config.yaml
num_hidden_layers: 20
n_experts: 48
d_shared_expert: 0
hidden_act: "swiglu"
moe_layers: [1, 3, 5, 7, 9, 11, 13, 15, 17, 19]
normalize_top_k: true
balance_loss: 0.000259
balance_bias: true
init_std_router: 0.0069
norm: "rmsnorm"
optimizer: "muon_variant"
learning_rate: 0.004
train_tokens: 217800000
max_steps: 9432
Below are experts of layer 13 (counted from 0) of a mixture-of-experts language model. Rows are named router (the router's row for the expert), gate (a neuron's input weights, with its number), up (a neuron's input weights, with its number) and show model dimensions 0-255. Each number is 128 + 32 x the weight over its row's rms, rounded and kept within 0 to 255. Numbers have three digits each.
Before each expert's rows: "mostly gets" lists some tokens that are sent to it at least half of the time. This comes from a sample of Wikipedia text that the model never trained on.

# expert 43
mostly gets: " large", " three", " different", " two", " five", " four"
router:142168142110181167162123123103106121113165189117152104145179138110128089149108124080171091106115130126113185177144171029088166057125146095145163123170095190187100043073144116142084129103100098129107161131156126158068100109115120091139150115195130136134163110113129170081132078141115118113052128116092063136152165153147129113121085106103118131170125101134174135135136131175099191106105141140125116115113087150186083093182129116110156139140067143096109110159092086127156108113182087133118136200124167149126145163141117081086080165133186104131164193106120189182152105150144110152128118109141156175113121127097130146123120162127033134120134168154154182143189043100126092122124171125158126148106118162105126118187092150104107077140126133110123144107124128101127158071069110
gate0:136151124164146111119172065105148087124098149070172101185203144170068132164192151174111181120134159093096154142133171142182116077154154117096155145192151162103155120086133073176133088127149145095165116148108153169149151068139154098171142081167179149064179122063156179129148092119107111094072133132117110147182092136124127082160157111083102163124090097137102159140162120102119079013093105106133166142134149136135107128111101111127188086145131113116099150108104099120126146130121158109141136138134181090143142168113130147149069128099067192090161156134181108123094131059078080164146093139128069083121136113119124165136144149090078146095156171127144141173120156116108063140106146116128061135200118088127104151159133130153132113134156161145152103105049118124106127111104115
up0:138091113107137145155125116131075112174141112119193124124156109140088166176154190134171153123130124155061113130127178151135124072175115122143161165104214154116165162116141170077136125109167127077136103157118138141168182129134112098139183114174133129073129161150162152185205073121121088135107230128125140115144102132153142098133094143116129109124112083158166173110111133080099143135189157138147198184120134102131108182144097079053138105139132198136116123146126186162109160135195109124116104135187137139113104145126102215174122139154144129095091142076106125111128163129156069146103109132119109151144074132130091184089154118126078100140130137121149104163142132130089105143107136119127093166230143091089149101056191102159130090111144082191155135107123137156135146175096076

# expert 6
mostly gets: " the", " The", "The", " its", " their", " his"
router:156154131199164173070064077127169067117124181127125139144183081162159084148135151120078098137050096201125106139121134105123107102155121171100116102135130098137136101152161162124114161130112129097151189102117133137133137127171048148147126103089106172141154154088148126157141061152196120178115146124116080156140107125056082153115095122166103036146150096110117119166065114074171139088114094128120103113126121128127130090148094095123086115173106118088131148126156151164094111114089143074126088155118151062126144152143137088125107080088148175097095100114132151198083119135123153133138164093163096157138143093071105144184102154162088115153078134062094125170134146089154116156143177161145158127113133149112171097051140090096126122206149183137176161181105108134116138168138100
gate0:134083068111126185166128125126104162157149166139094111116152101082176133103165096186177142093140132093136171127101124107160186146111097102126080119179148142087195102116166117131165149117127105099112107147112140169132109156112172110153102077036099127164157128112100163133148106112057100134137153053114129102121098164098153099111132115142089151126133092096121142114084155139115162085123142121108142061093105129141107140147125117094147096097097101134173162170100193182110060099118147117165109121086213086189195188143125116149150152157201185186107137144126141109120134143093123064115191096179115128098078120136145114112151118176129152095108176084185149072108195138061160149089107162100121110142130068113134193096093097080161121128135071118144127106113084126156126110160111
up0:076097084137181111195141135131095145096111138111121175150141147114168099120153121145126143082140161114151149163087148145073093098108165137104129114209070084139111139139097122135154092148137090091087140160147089126114142173092129129153088114038164071141156098149072089100099114165155124174109096144156145167113145144127118129160132116170086174091117078091144116026155138092150078114104125159105116110128096122168170113102076082080156147148093141100168124140107153159101165121146094103130167140089108180154177138136099077171134133104187192165089095118136146156087081105104100092135196177187131134126110167101107107145195080108113180095104168063164141096112169141109179125074122117113116092169141075127134132181150108139105170124156082118130120162105164158190132171132190

# expert 26
mostly gets: "|", "   ", "     ", "  ", " FRA", " ESP"
router:124145115129109131144129119135094155054131167143141111153127091135121116148109118070091165107122110125035172155094100080134109167078124138178177116087125141109118104139095061112151132166138101126184133075134054104166158104128167133137194087145115126147115074119152081168150070089117161129127102111081140106180150098100150129120130132160158079137126123145144037106147104148169129158135097125045117171163139119182076142118077139106128058088198124132145101116127107133142167152130143110114131103108113078129101087073172098164122090119141140156166100135126115173108154179089124103130119064119069071124184093135147086137158169144109111101108128125137133106175093165121170136120093102122164080093104075120128094089139178208176183121103131089057154144087116154067147061095148
gate0:108118105139165186121132166145159131135127178071152139149205105099214128117169137106075199206086115141136124120154133163156131106107107156126129164137149128070105075096145108140120196154158115096115168120078185139173134083159167200126119155144137066147136148123089145137132140168128112099172118107148112097099122135161128119131129172130123142105145139128135129097128111110105139059101150117105137084104133172141087084137177124170156181180108058105150107151137103102132188119123153074077140104122215123098167054133178124077124115144110107117146163078087135119112168139127107129128182085191202109075161083161080166191200094125172106145148077141109150173132164113140081147113126133165132138167126116118084167141190141135127089147163101145156081121096164115081135155149161
up0:119131059165126176109075140164141156169071128079147088087109133110144188123136155143121160141119124140118118090186094110106135091108172129137088161133149126050116052162102086114164140094122128106152119111130158122094122094159128120117122157106135137190104140104128070151102055138121136152123122130098142099070109156114141178171082166121087141108123183115084104108149112091141102160105131096150196151131116218190050130115102129122183097127140089107123129117113113064145179062170145051074158136115147140075142130127138133100164154126113149162078119161080101138105147086155114116188160101195120123130155098178129133141115084076133154090079118154144139203171113157114079140125148103091184135144130104136121167070207188141142186109108067083129122100086112145113114143116106

# expert 17
mostly gets: " of", " between", " among", " from", " about", " representing"
router:146100129121111118097100102149139145156090146126111116151074118222123139145198129135163160182127120119136155160138087109099155174057127135108134153142088126127112142140159095175149091121146147136159081165122118118148162158077161132064113156077120149132118172120148090142120161108124098133104097178158101157122126087190175134139110105141133224094113093086046151186101068110151080152108173104144132129137132159137132172138109102110155150136160078163142081103153177109168089098126105143099068127141119176066109112167158083119092106163222214148095142125137155152061135130140135175156129178118113089134141126136078135146188113146163202097096159121130111107116175150060137144176087149145179099080165110103153118125106094105150104159117170150108182151053134135135123146185124
gate0:082127138127130123118174143115193114173087064141144141102154102088123139158129133074092114144121115091117138147135143069185115147155088146099095163134087148215140146177074130079091174129104105147093122156137150116070146093094111106115116155176071150087106074130130146115208117154145128112132103147150123174092106116108131088108120115145118136107131163126140102153182161103115146163074136129135130124137137173145111050154130161136130149149106074077159140109121151153085143052167085164094168121128078155106075109169106090219224178150126162057133141149153085129133114150116157163113074134118146141016101142100144139155169106154121132170124120119127164164126142140096097167119107135181131140118120163118186080112096108113144049105110091210130138123182092162112121117181120
up0:160085074137097159143119098117116109099096115125061204191101161032074118109119108162185130101110097108139141130115150173110087164185109102106153118223165091125160132098166156183092092133094139139149128138127104187130111146135152152114125122150186130121123135037114161073094106102131170122163146050140134135141161115127101146112080104145164161223104133151071128088114110147172199114178133117097084116151095113144153134181146124121109156092151136160118162120159147088120152161092107093130118133139177096119159107111098162109128135125178097072135105130106113164123089070095094111126160136081130128103096117124124131152069150125159073105151102106170105137116137123183108089140178095078122103149095132100078147173103181157096236079113149106125159108166159124166122126155130

# expert 19
mostly gets: " his", " their", " her", " its", " His", " second"
router:071088126029135142126111146191152101125126116166189147131144177170114109127168086167135063137098141169128125118174159133152164118104159095132158142131090114130081125127057119140134103120109103137129126181158129154094185168209133148107134113215108151129151077148154127109116077148139064094071154130104145163151184128086172160084071081134155117128122144113165097163127142124136130111131057134101161091100159150126106176151116102128124122115173156170098143200131157123123104063127041088055143132127162116169145147131129187155093097109101155135134093149106129153129179174099122115132142149086189154121169105098078067162107161151095103131116162090060122133139137130134111169129112187113071131061110105086093126137121116116164140162086130082150073081161078127107141168126109
gate0:175145071132132102139130156154127114112123124187141149136121130110104133162155116081090114134117122199089148160112173093185124047110141156070096096082069141152123128090168094089152166130167121153121077104167145097154109222138139157094146122150075126137089115189160065138126166141127131111190077091138110137136153200125063088147091108141111136084146089205182180157149136090179139142186106128125153081141215195131092165144144092111130122165162144168070140117101139132137098142107103132060117119119132189092148156106135095105074120147135163064100101156136143170124170166121134158125137141148156142134113149171176109116153087123105153184123185108151116113153149182142197121121146121128106104114147085105126170143141083125111153087169148111163093145163133158039103121130126
up0:097184134117144142141048088172069160119149082143132124110136113135161157131155167144135163138112195120087146118146136156133119109121155155136095080144152159153146140122152157115163149099131128133106094187147114134172135128119159119078180125135106136155081162137183110150171105088092094134157114142125152141090146155089124152160151144091174161122145149125208146134116095108182084165135131165103149067104194088149058160139165051104083144172137197170185123123133116117103154046120102193069097123135128185169172215117111086101161096100115161069107088068159198135105173131141133094080168068121114143126124081138126149145145134129110163145159077095108043167188113094145115152146125173144113158115138118104098112130151132154116093131129118127171113126119162200085161119165168

# expert 32
mostly gets: " prom", " exp", " disp", " qu", " sugg", " dem"
router:115165116101076104110156124148134130071116143144129121156143117074115132061178147176118097099151125158138071115103095074161087061069089149143170099193160145153113179197122183098107143132115125169057105124112094078156126089151124132133128061087154115132223093103029187150134099119151106182115114117094132117174149158129117125150151044125113115113185149122136127120135104153089119062133132121104127117120138040120175191186091130137137106143152097113174134188139131144113135151110214112142101115125125162153121094091104125151082142083126137124111107104121136094150080144100136151101165170111099131111108131213193133109109189116142093187142110125170150143141142141092112123151177144135090170142105186165120138131124057159122131089188109129175109128166157120122134123113127
gate0:120066092123180174147198138093087071134080121163146095158162147096112150086126117127158124087130160106095119105107115135087120135124146142089118119135101161073111164144146155159111097097148161172093085129146123114150059125166097165120116106162115132106145162118070119146076120080113122135140131079135177118106173153095183131135171151135118162080162090167081117147136095058159073109156114154157195065126109096127149112147133113131116172156163127177178191135183131129114143085103115105092141090124131110149168122109186111138102089148127140121107175154155092095110139143143150065086131123168109106060135113120182070219129137147116141118138051092125112114126134148095160086202091114104140179069049201192121134207184149120087089141142146161145128082125105131173137133128119
up0:139137101092157173127162157057179073171151143144132163102106160133133113100119138113061084090164158103148132144159152184113112169134180130175118106146122173114098122106163156093149115068150191154114107104110151154163111108179089074150098153101155124147076176116127091094113087194104108138181122180136163115061130145100158083154142091105123191068089167073119102107039145102142151063114123170144094141197145122137075055165126130144091153106146109077092113123135148154102118189162152074133124135157151136124094165118115091108074132178090141097149203122157170135152112121062160111135188152123158126089158098152147077119107134162132176169106167168128119116108130124120107123217101160136168125140111148135135148094152151186086111166124117128097085148148145092179101108141148

# expert 15
mostly gets: "Personal", "|---|---|---|", " Coordinates", " Preceded", "|---|---|---|---|---|", "|---|---|---|---|"
router:133083112153151071193167161111058174149112129123075179104101116155128111083120121185149068119162158092126125103115116100186076074101101164162182114102147094075182118120157108183105103165142176072141099154164159142179105080115150158160135125126125086150159125108147152134175170093082114192185133116138145162137125132134130133059183148095112143144121146128131106083115156125117147154096129060119181054081143166127147124095126087106153147107109120127173118149114181098115105092083125072115131133092096096140096130175142166175087154152155098149104080118118122117088162118138130208167156069150144120114068070157079136137128125103124160130112092076082165164159109148171153127147133159126096075137152100094118219142073132119141095130146154132127068098076055133124145121110155
gate0:115079049174064123139154159143114154105131097101102128071107121145128208131140097092144080121142131122127177145116128075155132123086120160129149171123115095054132124150118108098156089163173063011147146073190096179143105133115090154066174161086173104157129127118173110171155106079159112103105139118086144148120087153131112139177136092066088154109217140103174120130130108103124109102163109094132142116121074122121119156117069119138152133157127119136031119137124112153167119129135058126077168088126160106161120105152108169144080149166143151107100153148130151082135105115078138095147128103166106104122108125168145147121151131086134144175097108120212145153141119136112110111149092128139140110152123072121070214141123156106149089225149140115132160128092103101112171116144176
up0:076143183133139108120157104125131096082216160182107133186134200090186130146142173142085106120100175128069096173114136139066125141147139110160116215136126147150108141101176153129151160144136146159109171150078118128113177151165148085194155157105117108118115141139091167135160149086125098104092163174088132143165170153147134114115067108115157131129130097099128134166157060154143122106071099165077118158174097118104126116151146086100134141126112169179212143150099125187111108107128181144115138109125131169123090072083104116131146118117127195109102087062154135164091131198071109171089152095130116163144218157079096106089123136170065138078134115191107105110068163158173143116124102105159128116068071114096156086119103157147125136140104118108161142123128138112124094156148150

# expert 1
mostly gets: " to", "In", " within", " in", " under", " during"
router:125129137134178096094165101167137167128123168113122129160062117186162144155075130092117106173125169121117124130091092116120145141084167127148120104093171101139160118145116103092184090120195088100139140101098132050206138092167127141092123153121129111069132159174113166153061097129165186130141109152072198101105128176153161125139169112155118153049107140138168130082072087131146097089133098148134148164076127073114173175123114095147140137149137166097109131117152155118153152126122153126176119090141159116138104163131184137114113171115076124197110166128176124149157108041139114143151159160154093143137092137085104127074125114081156171206073098056145095135135053128159124119132145087114125113151141104139131090120142078178189110143175190183165096161065129126123129144086129
gate0:140122130138174141135147188156130142124083118192149114090149161110142079034122075149140078144092157113110084058168117122171157183149159154101185098124155162145162119083129141108099090142114119126123164160122125177127114096132113090129175096121133111096169159156058190129107112082167148088141112156103136132146107117133100104132090102101122122141135100184172126174162152134110059136174149145159099141161121114140111129123112144112123118156107119091120175097113092124109175074140140125124081090123186158121111071198164142141144143062091137080105161082149117074108137117123129132149189104169098119084129129146184047105096187152110102054143126120086182086139112146159143154157174102210098144115192128150116044200135119124154116134116155102195145144103132112121204151152156
up0:165077151145138171136205117096169101076096111141174138175135157123156154122098120152177099131143191115132107119163131149145105139110169114126133099170112104128142115138069134159110085092115051099152121155168118144106164135139141121109124144147141134116170151122106131143100105128149086119116180079071131130073118098123111071120070088095112135154158117176140127175137113113093146130134177104189141131171073097090159108075098157118175110113141186125107114078102047102115092131161147099116087089053149085076107078121166122125134168133143149039119097077115073166061155101128143113152174093149112120135153161110138079097138119071110124076116132112088127117102137132128059135054106109157113150105164093103129075155112036120161102175069215109171162158114129099165131087135159